{"d_expert": 64, "moe_layers": [0, 1, 2, 3, 4, 5, 6, 7, 8, 9, 10, 11, 12, 13], "num_key_value_heads": 16, "positions": "rope", "init_std_o": 0.0, "final_lr_fraction": 0.0, "dataset": "wikipedia_en"}
Below are experts of layer 9 (counted from 0) of a mixture-of-experts language model. Rows are named router (the router's row for the expert), gate (a neuron's input weights, with its number), up (a neuron's input weights, with its number) and show model dimensions 192-255. Each number is 500 + 50 x the weight over its row's rms, rounded and kept within 0 to 999. Numbers have three digits each.
After each expert's rows: a language model's description of what the expert responds to. This comes from a sample of Wikipedia text that the model never trained on.

# expert 7
router:391532435496481454505529506599527470391493481408474449409580483484515486374459437464427431551519487448513533485531493497483509519490465427508548545505467551443445541478442533526597465484513513
gate0:503502514469561525502485499510614495576570478477471517533594443510430575504450512564518508516479503481487509538479483453547531558496498497422381611489543429518461548434428593465524423409531460
up0:497422541548572553525475403542507486600503554476463514493582472485507407458435508515487507455429551582543547451482547573388480513498588552521414417520496429413535547430497473493578482533448543
gate1:518560465532492557343410521480616549596508531413468505510538454616599560430530492469430539525470508366420492568589439496520506438497507515522501586454442505510576448499599567459505534570536532
up1:545558458547470479425499557476533449515464434485481472432374503408623479523555528508519535456509525574526457439447467478606455582557492517537376472558544457627509512489472422439575593527471546
gate2:576502528520492401513453500611445460534487487543566468533542552510565544443430476622525455546581548492497475471519569478549516578421457481502471430475560467524538520535445464403491558512517488
up2:450461544530486428480471571489540539407531428483482540534487491462514412550463468516503577511455497501485509534449522598545585504510437499473381496509558499480495444490445504559570554494535477
gate3:548483496517415475484504455526564560569514603464437513402489468479483466469418477515431524521479418514520405525552439466615554541531427470547413475410383567414491513497524480523575473496517535
up3:440492503541486565494530407585475450394532525544555530509580541630531422517514564445527485570593468475516521431579553483553535413483577510461539415442610515569565513467488507498452455469511563
gate4:541557459548507393431505452579544531425488488439446471439399457525460493382589483410516586563529486579405549534517586407567620511497443435553479480514510454498544528567464523506504474385438553
up4:472547515463509497476458536504532470523422481487447490557543503597426565548553547422505489524599570484607626521408510382529465467554531480406500539571557540492516463411505554478542491546505556
gate5:644384591527489466472626589527565452434419477449453442492554450524433579515512450448524472507414388444447413580534511546544459532469592461562519508529490464515449576535474457494494470581425577
up5:474487536518582589540546514494500553490437420429528457469604488500502620464543552491442538467485507428577486525547521529512406537473488487435446453427442488457498588562445541360447466564523413
gate6:486434475376504586557555487461502542421571501553533493444427584471518474499496477456518427441486529501391440497573560517504534484505516640418518556497512482495427487509475522561487536487565460
up6:493526524503518562482490528445441458532464570577423418453493583517485528457525452523539503504559427486583372451492554484488474470498514541451518434461465473467484496457589411495448510449502486
What it handles: Modals, negation, o-pieces. Modal verbs and negation (would, can, not, to before a verb), plus the mid-word piece o in names and compounds (Ap-o-gee, Meso-america).

# expert 32
router:488545503494585525555420571591553415501473449495476459432503503482497529493455415494501492646439508473556514509417501471483502581544501393465510430499604564472478541458472553498449570504496538
gate2:526408538438471498552436622545495556523444453502494460466452501396457538426610404615543440546493481544604614505469409404485472570555540568565472509499451563614539534515583586472442497503579473
up2:445497535467479485431469619442512572549442577497472565493366550481507533523492562428640426420420421496531481432615459456457527533390557438545529456497497492505432483571466490534580554490492537
gate3:513459463424584454566520477545465531551558575507440415513579511534565563532413504518491496529517502464470459546537663474472533612382469557400493491526563474443605567543593552414524498483479533
up3:508448393469610478505483521600479506515517469473530471529493496434455496565514510533476499426458485496514553491551611449508544594584527611421370484510445430418520552513448499570545450498354535
gate4:479480527534486459450463433565502475513467490400418511530620583452429470497535566524493521472389517510446546498524471497494526507459474507540478447508530521512489481537503368520508522578518528
up4:465488523442503511450549415540483506567512431585454480544583497563540429418561448468405449556562448531462468550558403546475471548518507488551433449517466489508419450492500545562490429494544510
gate5:520549528505579545499545529509462532485407487516458555463487450474562577371550451521419465442423473502442512523550460505460547519517571506438541552455546480508507464482524456409490530522496523
up5:546424517534508497577546477510494490513450415512455528467474575487433453444417461554504501494501471469453547421509539597431493405430488522507479488497536495518561493556557547393384492469521459
gate6:490478543390489558507617497524554469525535527546529378448397543549474541511465553475576439567461425507523522450469453555602431505448537460504481558555512504415557607485603398438564502530455615
up6:535472454495468504494513478535452545468502513475600601527472548532480489441456483539571441511488463576549433470539525511383408458521561446566546489450443453440528504531522451493531458518530451
gate7:500543501562492508528523545517579552527572508501472508480486542436424522482485446534452490525458518526507486466546386551519476457529452438482500448531452489571553443520491499545525582551475484
up7:498597472519538409564429521484493465437577477541589538404452556544433430540537421553603526451462490488455477475489384454506409530578514493468543484548576531438591528510494538513482396589553517
gate8:518601490489522510565484487466492441574548419515497559510526456539490582493506428536458537368431492609548504485441395440526540487360548476545455454487531548563445549583485466518420465489450569
up8:445447494494552480515614497480525609490519442491525590548445516400503474447502488641490494497443488570506578469462502436402520513441528529506439525444498535581561505464558498402491513550583466
What it handles: Inner word syllables. Short vowel-consonant syllables inside rare words and names, such as it, el, ot, em, as in longitudinal, Freemasonry, timetables.

# expert 43
router:475464449498632486592487508616549511513510538431524437490525470467560456466482464510480417494491551501527433467532483491485474539590542491523532462523493503540461517498428551544487488443525449
gate0:426528640405431486493539438557536516499495403486515621507478535484472526526470527427560467598499471437488537500526495513565565507502494455526456538438507562575565396464542546558506494493472504
up0:510454421471541543556459518413496558512519483563517530511592488494564473582465511514516535514486484561519482423536423477422472449503425550457547428471445453439416577450546515534506380513479521
gate1:521575502524528538576515518499445522557430505496502489456405554491543574547552423574529498442537461548499479549528513547428472534523625490547555556499547529553450468488507498506468477353606480
up1:500528540555541511479490540527556460376571516525482479501481510458455467556470414554465520555457505594516544542549565551552481478478487442466551497523394444529522509485593515480526482517445378
gate2:580554526485537549537510495514475416564463553577616529555583525565494524483491495502451524430383452517549440437476493565416476579522451520631459464515547515534317473443557505497522592548495477
up2:564526372570526489602490582577559453469484525497503463440550565407473532486496529488488523451485455526503444506483463618576582470520390449465412512419482534486460571540453440537497462496548467
gate3:473450554474477484425544483410487548460516505537541573527394598460484539503510540525512524535503429456478518522484478431470423459486573558595463489414505529477518473422454375463485546453540488
up3:541456520469475496487545436519383515457351565488502584412517492577512452470437538508500533604510506445456488490408520548434583422570402476476501492587465532454563410426501474546447554467522490
gate4:544524615483401459552511607420556496439549481539550469484506553472493522516490417529488512491499503458492413546584418417515512494589464480527505513531488487473552442462506496484420509464383388
up4:590543542537503466495492537620509538521488536472569507566559484456420460525553508552491466482464521530547504467501517422471551409494431512486520571379566551481545511556569490430519514603560392
gate5:485460552535517445630496461495550533529520505495565390435450430495485538540520600506455422450491361517592493392557500464531416544416475503511441544485533546506543500505533502511515491471439506
up5:469559483540446488476489547387478428550492628435511473527595526564419538450614521471547489490532496520520382472555528593521566471522493577438455506494441509420546458443460372537551617538566531
gate6:478527496458424641501438496538496525496461505502453456473495450495489423527553453473545457425533591449472541488469512490476467449436517513502524424551563448550509528439436455435589458387429583
up6:430447537508481501443493435486611355518456447468532393531458515459545578607423439448448454532617594406569581492428477487461598467446401478521546520570513479486611471465485560518550518521512509
What it handles: Common technical nouns. Everyday and technical nouns and noun endings such as water, land, security, supply and -ation, often in compounds like water polo.

# expert 54
router:479398430498583471576461509521594511432549525396486501478546518492574498541407505468430473460440613526501479435513567530466475517588535499562563513490498462476490576564431557627476499445502518
gate0:473501470436669451423407488487493455527604516525569464442453486444595583493492483461580617481536472497473516585491528501400542533539535434509509605469469476570554572506492456521577436504474435
up0:489539541500484548453448441539618574531509459563526437513510464473548526494436548492520588459466481476593485469480528485456630520496558485518542481483521478423464590539585467539518565516483538
gate1:508520497516474584453645484522523508463462466538554477596552516444510558567413521440550525462477594515395472476492477535454547502506459450459539489545486486572540497550548537513617554504547500
up1:538550561533537358475514415525582442535525568406507506597463595482536574463491546483576509486469492455554536498596558461550560486550504392439512533456547474530485480521371501618477396386479542
gate2:503495472513452464529471459558519476531570552440463531481512475459506493488469514451448486494431449494503607549566578530522492543483582502491455481533501528488368557549522504435448463509429507
up2:594520576502603480537505496482572562543461518476576488567532543469506574465453541503454479530506435535525341502505541516426482488500488456549470491488530550486474460489508579448597495534569497
gate3:474593556589527447593433511438517472442471569520470503475429474481560541626497468461575453604519503573489473512591480438467519535461491498524507578513487475396407487557582493466424518450553446
up3:521557561445588420474410515542514482391543552477524492544568451493478450519510519585524488481495570503557441465504525452499515448527419462570531442485565493506436398450403485525471486388477523
gate4:471587552530561591581509474435543493571483509516509504416457422484595470496493421566479457518472481574536476509518534531514494493511554477561539460517494472485513442483560570553459453384507580
up4:509482518448477519519505506459553445485507488545506527482467464480617546536502462527525484548501508513565495527567481545506515555418503505574572441537464483520435580458459506484500515494619512
gate5:554438478585422542594483409467469452457537462491474517551489490501519510461499447462557607431383486553538540474494531560543495567467582507573560433496445469490419533565517557472497571525472488
up5:480526512475542521486551469514423563566558534494534573477468462631545483502498481554490568459463555470488538440504515500569455445548440516465674463491664556526513540454504496487546464512502498
gate6:506407487586551517575600508507438477468429607440551447464579541555460463490472565564445504506535486453574508440487492557524498569498530509502551409540452510545476426510507464429483452506566490
up6:543525452491394527479505463416504539513502426534566440532488409555450450536482527518451524502508539555495576516455601568516548506518482471537560477544518582556564586453422423537507441486593483
What it handles: Verbs and verb endings. Verbs and endings -ing, -ed, -ate in narrative sentences, often after was, to or he, such as killed, returned, visiting.

# expert 41
router:473386505456515518530422574613470505541582512349520445458477516409563578483423436408483476494492517536513473520534493504535500486547509420466474508453472567396441477527463557513564515489411508
gate0:506573445570483501391517553471533515494409454560435435457468560514505520472527526543474447585500481535529468444514467500472483526555503532505495524581452460397561445547417496537563577514463516
up0:494458521464468453533503443434603414496516483501446520523545470498534487481517513531535586555520557476554491479520601388398573515531581430506528405450583515416447559541391474532552465477545496
gate1:510477557477528406436614498553541518513626487537483488520429571475514613481453451433530493496562560522514545474475497506463458529521487442575456570539452497453559423566481442449558459575502496
up1:577466445452420510486538424474490526445551451517506524468558488483514523539515541586404534494498486468483415527472499554523426495532533471385504411526568521391430525554509477537553502522451479
gate2:628425486473545546451427522537460471470543537471557587556482586466503490407528441456633468557537509508514537482512543521475506538545524435594531451467431514408455471451522473481410472480545459
up2:519599514389509506511506540503473477463540419450420470534494490563464554530482471529489416438514482583403508505456501502507432552548491580518472524516459507511557567637516427550518505467513503
gate3:624527576464536495468505486434458413499484475531612502417474592513461482448564385427431468440520486529502596535541533491601410508534576572574536607417481518532432457541486537525449551482544490
up3:591495521535465461437438449568520463497532608479516455428605527505527498527552477574545528514534464556435433470576489433571492501514497505468516531510390458389503532520558500493455540493449578
gate4:476492552489514535544563465558438534495546469433497634540554492444454494546469543520495570467559447610519550483462581530454529449514452591421523485493530474518580539465447571495510480534520419
up4:412511400580510448503529539512512488491493429471476487449511482491552509549495507493605455525594460493557525458565451587551607486495518438520562458369503565454543472529432482523484586452454512
gate5:482553547490531448560549401471538472461645565382405508471460529615507523496508399571584451508517502493452424456526448479577538536540539432498419524422484432496584449543583505495513513491585493
up5:494478451568566576531520480503478508589449441511426570452547508442514407467468539570476567482467517520586599498590500490531559550624494477447438520381461530491503482517473524522511515480570393
gate6:439568447440571528478485490474655440553537508551409536535472470461553557466511466424569532490473498442473440483477464429490503534438493477497523499456532409484591566438394543483534477435609548
up6:490445547580543486503539511439506487489486450513499589485554542544583518388476465495468425523432445521538589472597497496463540458452498472557500460433571547473541479459517471519464496585488520
What it handles: Lowercase word-start fragments. Short lowercase word-initial pieces of a split word after the or a, such as l-ure, v. in case names, ch-ambers.

# expert 20
router:447480461455478577478590565510609457475490472477468454484577515504521525474529435471455439572462509547523521450540529494452514490539574469531456544533533578497431506489424504510478480401496452
gate0:511504489539392495569541572463548475441528392533524521553495544550378593518561478457503518437460544465426572527433492423521521494474526476528509509534522444438512474449514556521530534417488421
up0:523487487467489591479484444519439542528414482474442524499482495527596477465523578489541463445520454520515519466428402550614532474536533595516522550490442454501475525495593382570527550472448478
gate1:459373483543490492515558479446452522480556502564449480501548547466551516432524589530435375449506539515462392566506426464506519477550542594527445476497532595454462476490410544439550489455436607
up1:482525525420448520511553537478567551556444509525495527488556557574529523407482491458513570443582521446446460532493477519599426497426456496566500501540462469525493512583545502566489514434468512
gate2:497619558476506506527407484515551477489465533491461502453502578441501592576382481431580555447432549489498544525533490441510392377461489486526490420476552481475572560482523465633467534455497549
up2:530529569468510427513435490448467475544416516467567534398499575374615481498489527524598484502447513482509556471492458508469470518464496441490487499414553552474463521563541491524498524524515425
gate3:540593552544536532500549470501552489461384544474526474502411524445555455566444424522457431525487479490468444428523426439510489471596482555447505564417599594511432473501447495446509539527452548
up3:477556497462548536496451456530439462588448510512441437558434506479441553567520379415477470492408518403568400467600530506495513478506600468549448550501477543539489491578479514543575483427492556
gate4:508541467480404482505530552494500565492573480505486483533485443421494569511504420474584532474624412457441516500571588549491596503594435484477478480471569507487475520484580497448499565489424432
up4:528479428519520423514458454521536535477471516460408472568527600499526491506564454488456517512411532437538478447592560547374495525411602480495480520533587500545437550485414526439586426497465537
gate5:467472464515390587489393558458488517502583449523457512505552480460480409468481501399551489469549476585470462470565492438441570569583517474439587493529541540576492468531541509475481521465544430
up5:465484451586465497497511478566492404390580534480564596417479536498518463471468425453475513555529508529599505451469403454491494475456558446517517539510479570404543467492538589539554441522512457
gate6:475505553476474616400456567609446486434487469457515437491451492468462492481485540521438527515448477428512565454495432484424507516423463406544614471466483558390527461433533457581506443489491548
up6:550430516511449522579395549510533442604374497564550439501539490449452485534557447546565499458487554598500592531467511467486601454500543538576441491496552428545483557423510432462471481575476444
What it handles: Descriptive adjectives, ordinals. Adjectives and ordinals after articles or possessives, such as first, new, national, long, popular, third, often followed by place or career.

# expert 22
router:492434499466573540506602538512579452533535485466471439524492537434530472513438473486406491535438498537493544489564501484445508519528545470527561548498428546486403565533509516491502427476440498
gate0:470599552474516468509518482565451544540535528482516525496471545522533507426365464554516430472539485517466488484457535480414564538437607477527515558509453525540487545511522455518548433489518487
up0:520454489441501423466561522589493542528544425505432561500501447465533390434556533503418572572524554494535534449477523518465563557439544354454557446478460564585553561515548531522454520514589609
gate1:504564472441419579471618516509507412564543433435491473493523553551491586520480530486480381401510531476513442507502477485529507472444618525381506499502552541488587462561435512432575471514478602
up1:440487551435465414635438530519507470521488511500497525540509500397517492525438564570512582499499517546505508495448540618467484521465521539576471477412506460497498412481471497581573494514496451
gate2:533531473521426507490484563438534518488494459414499469451510404503447418441417511432447503519549482496494402447409451460521535532496500484424500536547493469523474509443598509398518484505508567
up2:488494496470507524472435449481517451537539449432597512522441423529540409524507471473515470457462454453474530557414585499581548535551473566556539507503447480499560526472548520598442452528441525
gate3:463471542522443511514409425534503479519457406500523493500518510598400542498414489492395646492488412534437486521499551448472538564599532543539465558564396437469488509526598620565547486528448460
up3:541566456456482377596457562528555568491558437525477448490473586372366413536453507501519484540472462537471510509496447501490494532539544512457377473488420435503483564497514479456466443563525482
gate4:498550476494549386420481409521474456500549444516564521524511486494470543523485508570612484478518481545569472463602413515497429520429399577418516498571556458578479553497561478525542498532613441
up4:469596519533421484465475515443570520496403563457473474441416623532480523475508552444469423450452485475577503527547367472491598520514527495520500510467521516535492491522439528445538575482539435
gate5:577426499563421478601470436461429507448474471559414512452466491501464618563549452630506492554523452466507556489552522532510479516599578501494395521492461489593488451485496478590541527512496472
up5:433529469494435470453456501466478528485489520514476422519492479486460428517486483384540421543457489456572533458585471543410576444484561503502475525500464415518506550527559558517530553539475470
gate6:533426445454446488520513513494475586541551492540551493473547555458421445501480586485572438467526443561495439565481586444537477558561520455612450484554516519480556541593544514505482478500418428
up6:506555563524497531501401504504580562561490559451488511471492324496500499553485580479460415535523534547462468425516435532492510544553508513493496514506395517443552366536508466467587419397509496
What it handles: Finite verbs after subjects. Main verbs and auxiliaries right after a subject or auxiliary, mostly was, is, were, had, plus participles like released, opened, won.

# expert 2
router:429424523490495548595561543522531524464477407404483384467553502465651504469469496515456489516492464563443416464578571447520487560490514457574580527548476541466442571489464468518554519374441420
gate0:438426494517487521538526385463507530537503491494474458518519511441530474504547570553519484508589489525415523488569509546475449499513574507599555464359497555468500546591378487494533469600562452
up0:502470494545515642443500496559409537438499469502465455499566434513480448539462440546429551576452484576437531475420461537452554448551443479457504500516436465505468491542446570564456534383508470
gate1:573427450445580482615506456521522479493528479490539389526452514449506563425448523523495435502513505553480468487439488419405498543540524491568542485581502483531407578449488513500499533472574566
up1:494591489512550477487424465449483383534419524527419604405592540585476522449600558483497477614457584437472462535508517543557414528478479465462504539504503512554479534563422472602398506517468528
gate2:538459529452483475482475488496534502556576570441510418503499592458505405474540541565500394533514502544532490585477464474488563547565544494433493490509584498428498534531466531498441425534528568
up2:564609502399512438567583465513454520540550512547461459509543460527522470454447518544557514557475465467488554429483534418477476450459481436496463520519536574544479485545434461492491489545506519
gate3:433479535460475510571441525525485467621499510521496421533473542579470488452506476557582376496477476509450415512493421498431490556510464468400506547548491582451470554456526417470496529523571515
up3:475614488472448566531505562547419572423480562462449524516496435470484518418522556438420521468558498522567506453533552552649523506466478461468428491480453452454395415497592513513532429520481543
gate4:445523553554503488568532521532547401446452433477542535497447499582508491432467444504491527441499482478470400523500441534568456456411446454481481485434457542468499530567542443439508602542515468
up4:491396479512528540535475508509578577581513509551488495562488511468411559476543497499510486551540496547432534516621493510475592500413489511425445568484449493547495555549486459517497457513473402
gate5:534549372451402434463456527416534514562499432554483458564527511485550419515425494504502417468526494451494528535416480460524513563394551470469441522501428450556515407430458514562479445551420572
up5:460497430536573538499542470472504570482554462541475491480532616407479525455489501579565524557502490526513521512508594607507394567581468442444463489469553441425530642555415486458527569473594531
gate6:498464500439537464518521511436435402439499535507526454512519547484530543562519484563539581468567551498469490489592491424498436593591513479625427550461504442449460497497509572541458489582456474
up6:428502516516555538358451599536500463481443509452502467519478520509550528457568424451491542577575558576419451442446555486481600480482522479548544502513539514517486465450466422516493516554483497
What it handles: Mid-word Latinate fragments. Word-initial or middle pieces of longer Latinate words, before endings like -ation, -ing, -ic, such as comp, cont, act, exclus.

# expert 38
router:509489482525539497542537477544513487459536452419475440500481475412575445509466385434474437561521614497551586509460574412519431621497566470535506543492483527489438463541416503561494501386439435
gate0:599476561464560523544473499456521481495529468566487492567497447498470494508484459512400596475612396542584527490532578431520433603481405520489509529441480485499576527492509522550434472450428412
up0:568542465610514440515444443520506549572455586588501471478526455537500518535479485444419441568476532525489457522548454473444502396526462615508506565523602470450569487474524480530512556474493544
gate1:470525528504532475516498477498554470556527512501441587614408451497500494487493545513536502580481553600437523556585562550549398459416570512501545449413606504535506463534491458482516441428545367
up1:564525487452488344463477559580424611556524558484535442480473488553569536525547475413461555479589502558558445571479518514578504438499419494460643513536461529367527515501476485475485539505502537
gate2:574384479426536513471572436450440517527545468508399440474503496602447503498510486540443512439572454422611560483493429462480530567594513465527457518482502472435524559487518505427567506527493476
up2:457472385466463498488431534506532544466523438415458552563518517558505438551586428392489455517533432460491546392454554451503526453517393448485558472504513549468481463560487532545497489471501522
gate3:462446571582495469610533503480503544492545573502550476471515419461495516408514434511414412459436499521587547506616561576498483472470590487463520623580519449445478536561485522543586463390603516
up3:471534498506344492457472518485463538564496592600450448421534525552505455504485530473412456543496551467535569457507483561486470439497520498564520382516582412417508641455548490404464534559575476
gate4:454584586535514470546444593488501440535443473455499443562530562461543461515608518476514451470538419455459363460524441524475442484572475500519540514511527485484519528553512419552538554460515386
up4:532478562471536480488447474522460527476564570438548526481502447580562485413431576438504488445524432460488473551565456465414479397463439491479572590427465533442539508492425471522468471454453532
gate5:451420537497533590418527445552442461530576539574552494513475572521434469487478441485502548498527594478449483527491379512561501540496540434615541500434460543497538471491460531472458510568507483
up5:536537602474549480512472472470526589513501422463537422447378554503467606466534566519467591485500494514426588440452547564475412500484496608455549421599406517530570480564505497584494548525555584
gate6:568501608488510466546507532548408443475485459558408398552474457491399582447635448571494552499494471520464511467526477546534540570458515539502482486488591597578541501472488574522542539399471561
up6:454468548460428567358429538503525498494567501419447449513550526453477492495471377425507459566575502476531429517590479421476477497555433552495458489557453553424513484520497488509559538519581473
What it handles: Units and single letters. Unit abbreviations after numbers such as m, km, ft, coordinate symbols, and lone letters or spaces in tables and names.

# expert 3
router:489482457461590492570431600552484432429479571451453483517515502413559517496482412465439447559515513515474479453446594435453511539579563460501512518527464569448425502537353551541527481487426456
gate0:543488550545535478455533476522470464493525533582502372416490513568515454555459473456408378432446500480443577562483494545523476529509503529488517497522504594498511545513472505604424460480507453
up0:498466523506516558453552552434589420462597534524533461567556434607537510392514471504484465482441520520440537428494398481442550467475518489504513469525517479497519468504481449563535445505448468
gate1:547535586462466492501508488495564437483511476493558381530519453485521454499559434401475527548499508457508565531533600445573508512495557518446601376543516447514571505563490460559474599466458471
up1:569433468496584528463500454553546488559515505559515428476468510440561501503531568485540486551507457566440487500456504596497402481544411500472519512447514521427554570499443499576456498572442475
gate2:422452529469449523537535479532479491470502509550519509548470581444501545453445588490565569513512486562499558403449570459467501496575429466508485575563462529400532634451563454386441544493478394
up2:454557479446481527531463511583467518499545543543556417453532524451469506499443574479521554503487542481580486550555478513501444426526526604482530580466444418537459481578504480406463543507444528
gate3:614561431476536494539549506550468519526568532490376576434570427542515503517453394441460494548499506592458449483398545491473520532384465492427517399482598462361436473547567488584532463531532514
up3:515527599518546592424441449580469506502410378456477493566575547502486435567543461569521472431443560439551535522548424496492515488429510506487431531471531508546436554560554447560486529505490540
gate4:468436552484554509459499494561507503487575442546566606446490491523560478501506464464510441524516534564443511446513616476545558395540441468513538520544518422475520531476532541503589530393506491
up4:567548455506467475462558558476421501522576497473490538540425545494507430596411508415495522503547486431467476471410598463443502514502462524412414464398506505457525422398544517458544527471552557
gate5:537497394476501469535487535539455473438519524423504520479492510440503502576543472473489547599499448569519484420537556602463414526481408573543469453595477503440492507428470567510431540459470510
up5:589493392573522502439509457474440514452472517598585525626515404502480446582479456493486603538497521403429463552518527535410500490507477537506591554463504468445490560479495561503517440538429407
gate6:493399556485458523448500487513521540409488597469510548442513533487506458499365423507480483594448575576476555346473469577525481539503500531574521533449587443541509418467567494501555555533442440
up6:569467488490539545427506530597479499450483522556533491543435419521544547530534496594481485409454537485460517545487517492447419554516439545520521484512509467392425558560436595517516507585475522
What it handles: Abstract object nouns. Nouns ending a clause after the, his or a, often followed by a period or preposition, such as season, debut, success, problems; also have/had/made in relative clauses.

# expert 51
router:475456502389569460517501451547507497486466508487548506438550522503510473482496505539454441538485476492461590441546551454513519566571520482517508473528426578517390555460503538582493503468469417
gate2:496499594475578555548471540454459475503589506450509501489512449534612474479512501517449403526543548562550513533512539446577548557590437572588486427520538496457557461516510442481493550474478512
up2:483476414613504530482528467455535483509509583504548532488424522531478417542517530511535400486510580529502518435551560485557505456350429515539520470502484493490517531498531494511532519495552551
gate3:439378557558544475545577565391547468451481548471517560509444468520485395516568509459473501544500513445492456438468524454439526524558503536466426467451452392521454552412486472615545605530496404
up3:473383489519489503506558540473460509525437574528495520605455489530490449546485424545483582507537534507541480533471531513431541448526548509511525472447530505488534412444505532372509593553520490
gate4:449546470417530514547542416560469488486545531555602459568503490489455578530525434513462478582553477330562395419469564390492541503468480459568455503485478597514489452508540533447572449522432540
up4:458530584398456557560495525526512551455532502491559505527547588584479432607551459345507524467548527496476533528469401484477503466562460531419569468507491492416492490553569462468580521468526453
gate5:542530484435473458519479512474524506413526478558460522411575428452428524395532504593461459573466479427522524432449488516476458517452478454439511528528591604541465508603510545455447520520523529
up5:496515527462495513511436542553496531484611441470492571543458459395446519387459412519469583479468562587488503523477411499591433495499525508478492511430487447517527516535444562476476463554547515
gate6:437537527540575513503452592499522489408382453565476454527520540429562542495550457464451525552455503423537551433514565539509478462388555499471565546472600480567557506541417515573461467559515437
up6:447457478545515557516527520460465427510449525445524523461473524514475493412530509468466536466532525548557554436441483529408464494493521425378589495512566452493447621473492499479541465492475427
gate7:506557386552473569567455558579578532509530560466524541541520490459405458427469507572484606490457500530482549506497585398496531528430488478514589479499559408432527462545477461456445554443396432
up7:508553536533508548442585505515438461511492448501471521518517489512507498529448488506429517503543460552565486483519571461541461467545529461543497456429543501546476541565476496497420451503512415
gate8:514511429550472424530493522468477427527525515532511511416462565472437441529543447526423548418498492526496547510499448540631449578518474550517482523520440589472402529561433480520459485473525553
up8:475567508476477598525486441405527576437544535463440480432573534461512550458374505480516426514560568500470437518486496465540371492501453458513565438467473493575527568548532447553477597499480569
What it handles: Person role nouns. Nouns or suffixes naming people's roles and kin, such as member, son, director, President, and man in Businessman.

# expert 53
router:485462401498551531468573569513510479431486496498506444502512439397628475521490452402486441568509514533453470462573522491469522490556485432554497527444507505446507469482399542475475554402439427
gate0:419538495477558550544518561504527426518484449471511545439503535462444537515496465388499433424459530466505551563437560447513470590535545388596584524509471486550503405573449503470479565448527461
up0:508499375485442495446402560600432446462537481378503484506626501525513484488365556416592458483514551505441554443501473589484580452543483440618550548443453586524635483549415558534489418570447495
gate1:554469467465367498545525529575590495454529502556578450461542497549623562455494420579516562532388437481482450554466503519539423455469564480513479447531530549426554506492518421432535553515466540
up1:542462565566414445466436480491547608425454449514439587607594537482401500519543511505557493463484439489587550478528513444410392465552519603484510533587555449551523532545608488454585546536562465
gate2:486401503481409480458488534515524516549497417544557517468610510518523582581558516569530518449506535579597553564454520564539533484590523488550504510540559425472457525475489453522483490481451495
up2:480474481560468434475496449461421459555519436403462552492479474568505524499498567520575505505490542552398575518456523460528466435537419522469501527446593574528496549509481542396537520439487497
gate3:423551499419408513464531477482510439568478561474429517476471468527452429518565435509527423466504519477517498551508478532483512502543443544431570533570445583547466677522475490609529539502558484
up3:428575425470443451448449452454545583516453481450494491471509499503434547516527621522536501599516660559608566420499450623430423484518563517553492486457524537503525551454457550507500511475580496
gate4:523580401500510502403507553543470478548545442450513496444487472496410454537481595513504589483525548554452505415446504461565506518511537529470523455416530508481556532559535516433460488442488523
up4:547550547530483472554557547456584414549484507474577539561486540548568479473481477468557502525479484550463509505456411503499527441506476456463516501518440451468581444441428504455504572361442519
gate5:457573563570536524557464462477497494539572415520434458511490526569525566485425396547453519485592438425547467528468511534516599584493450517513548432458490463463453460503461540479400489508450447
up5:474529509503483591372528524541495491434645539567545478530504480485557494541601426486345549538504571411511463461518529455544452524536456509588585475435519554447508479527514555398492462620550405
gate6:458534562544520439578504516555484510475459487529491409554469420455413538469489462455502469479458412458553516596540457539440553540572475377447572463433461546471510467589418470495489522468548551
up6:495489491544489480474546482573486453543506559453473448492511435500424497442609576573422474542560445468465568438436472466558490428522538652482618494419514477532487523520468499382496584521457503
What it handles: Determiners, directions and Cyrillic. Words like United, North, South, these, many, other before a place or noun, plus letters inside Cyrillic words.

# expert 26
router:493447438477497503516535550607427437490579562490509496487453581475525465468523563511469492515502569543533564415520557509519494470522428488643518488413544517507491535518425551530467418457410505
gate0:519629452486386564546442473490498531486551524485508544387556566536475567535586492549588444505508488484480538408532462526456515519521368534522507410464589547467485467616516538528542466501487391
up0:475449439416524563483545450587464548387469459486548521570551504467507487486476483476451455455473474487507479460422462441487465561448574488460524557499536532428474409458603456503462476442416487
gate1:401554486418426557523605506507566533450536423456530433491474479523427506512574520580487473514473486484463525518589559575487481523491521440483508533483484491523564434552529539491487459532477519
up1:507502573476500458570548554433445438476495528517609526556515570515509500540465463542444555453490463386439441575553519385472471384444486519451470479438525570534566518588543468475462521435530570
gate2:468433522517509587512446475521568555490607681494463548479423496535444495520539501438569503478578545542498538532396441529570553426542458517484473499448467605561430529517531575490581436491475440
up2:594567520471421551514494466523495440449570449525521495448494474550392513426545362520503534539436514437455533486507425516638515531470545437498541417493540453470534387479515487496516547509561526
gate3:538441484491572526489564426485554507443404529449565510416418487512462423479488492523535409515468482517465475382472430607521573471524471482521452617548556520538389492568478609484465434525509497
up3:470493486420495520508521384510472568575524577471540496488456545587472472485464492509504450485401492472524527542522465483498442416540488600493519495469465498489510517471460541443494496482447559
gate4:540470500562378480525451526429478542496505425421464506490402552489544427480567516521518482523475493553515467417535516529567471514487507456499506468476463391506513547458475527471548493476532487
up4:489531466540451501521543554413521504448451436511484443523478545551472457473389384525425560502530447561479407453448486488519556465463496482522391471537488543469570402505470491439513523447441460
gate5:498509492498447550484490600563461517451600488526483484485530590541560477489531479469559511557527507545477567544533490445444515470439563436532552452569579494478486441554423603458486421494427509
up5:447477469648480460446549509550384578465487541473503540497521474448476468517490535580550415512494570497496576502570495456512428470555386505548534520425421519447571560466616438480483520526536542
gate6:422534531533461545477534462491504557417530480471588432523522559535536410514543460418556453443521544471503463507399461501521506598518468494546504505505497466557444562534534501451487638363471538
up6:361553580540540531515413532487464438488389476509521581562498505505553470441442457482526454559484447493452487574442469526440507488476511530442531491494442558604575475508566604522436513471458466
What it handles: Subject pronouns, connectives. Subject pronouns he, she, it starting clauses after a comma or period in biographies, plus also, but, then, later.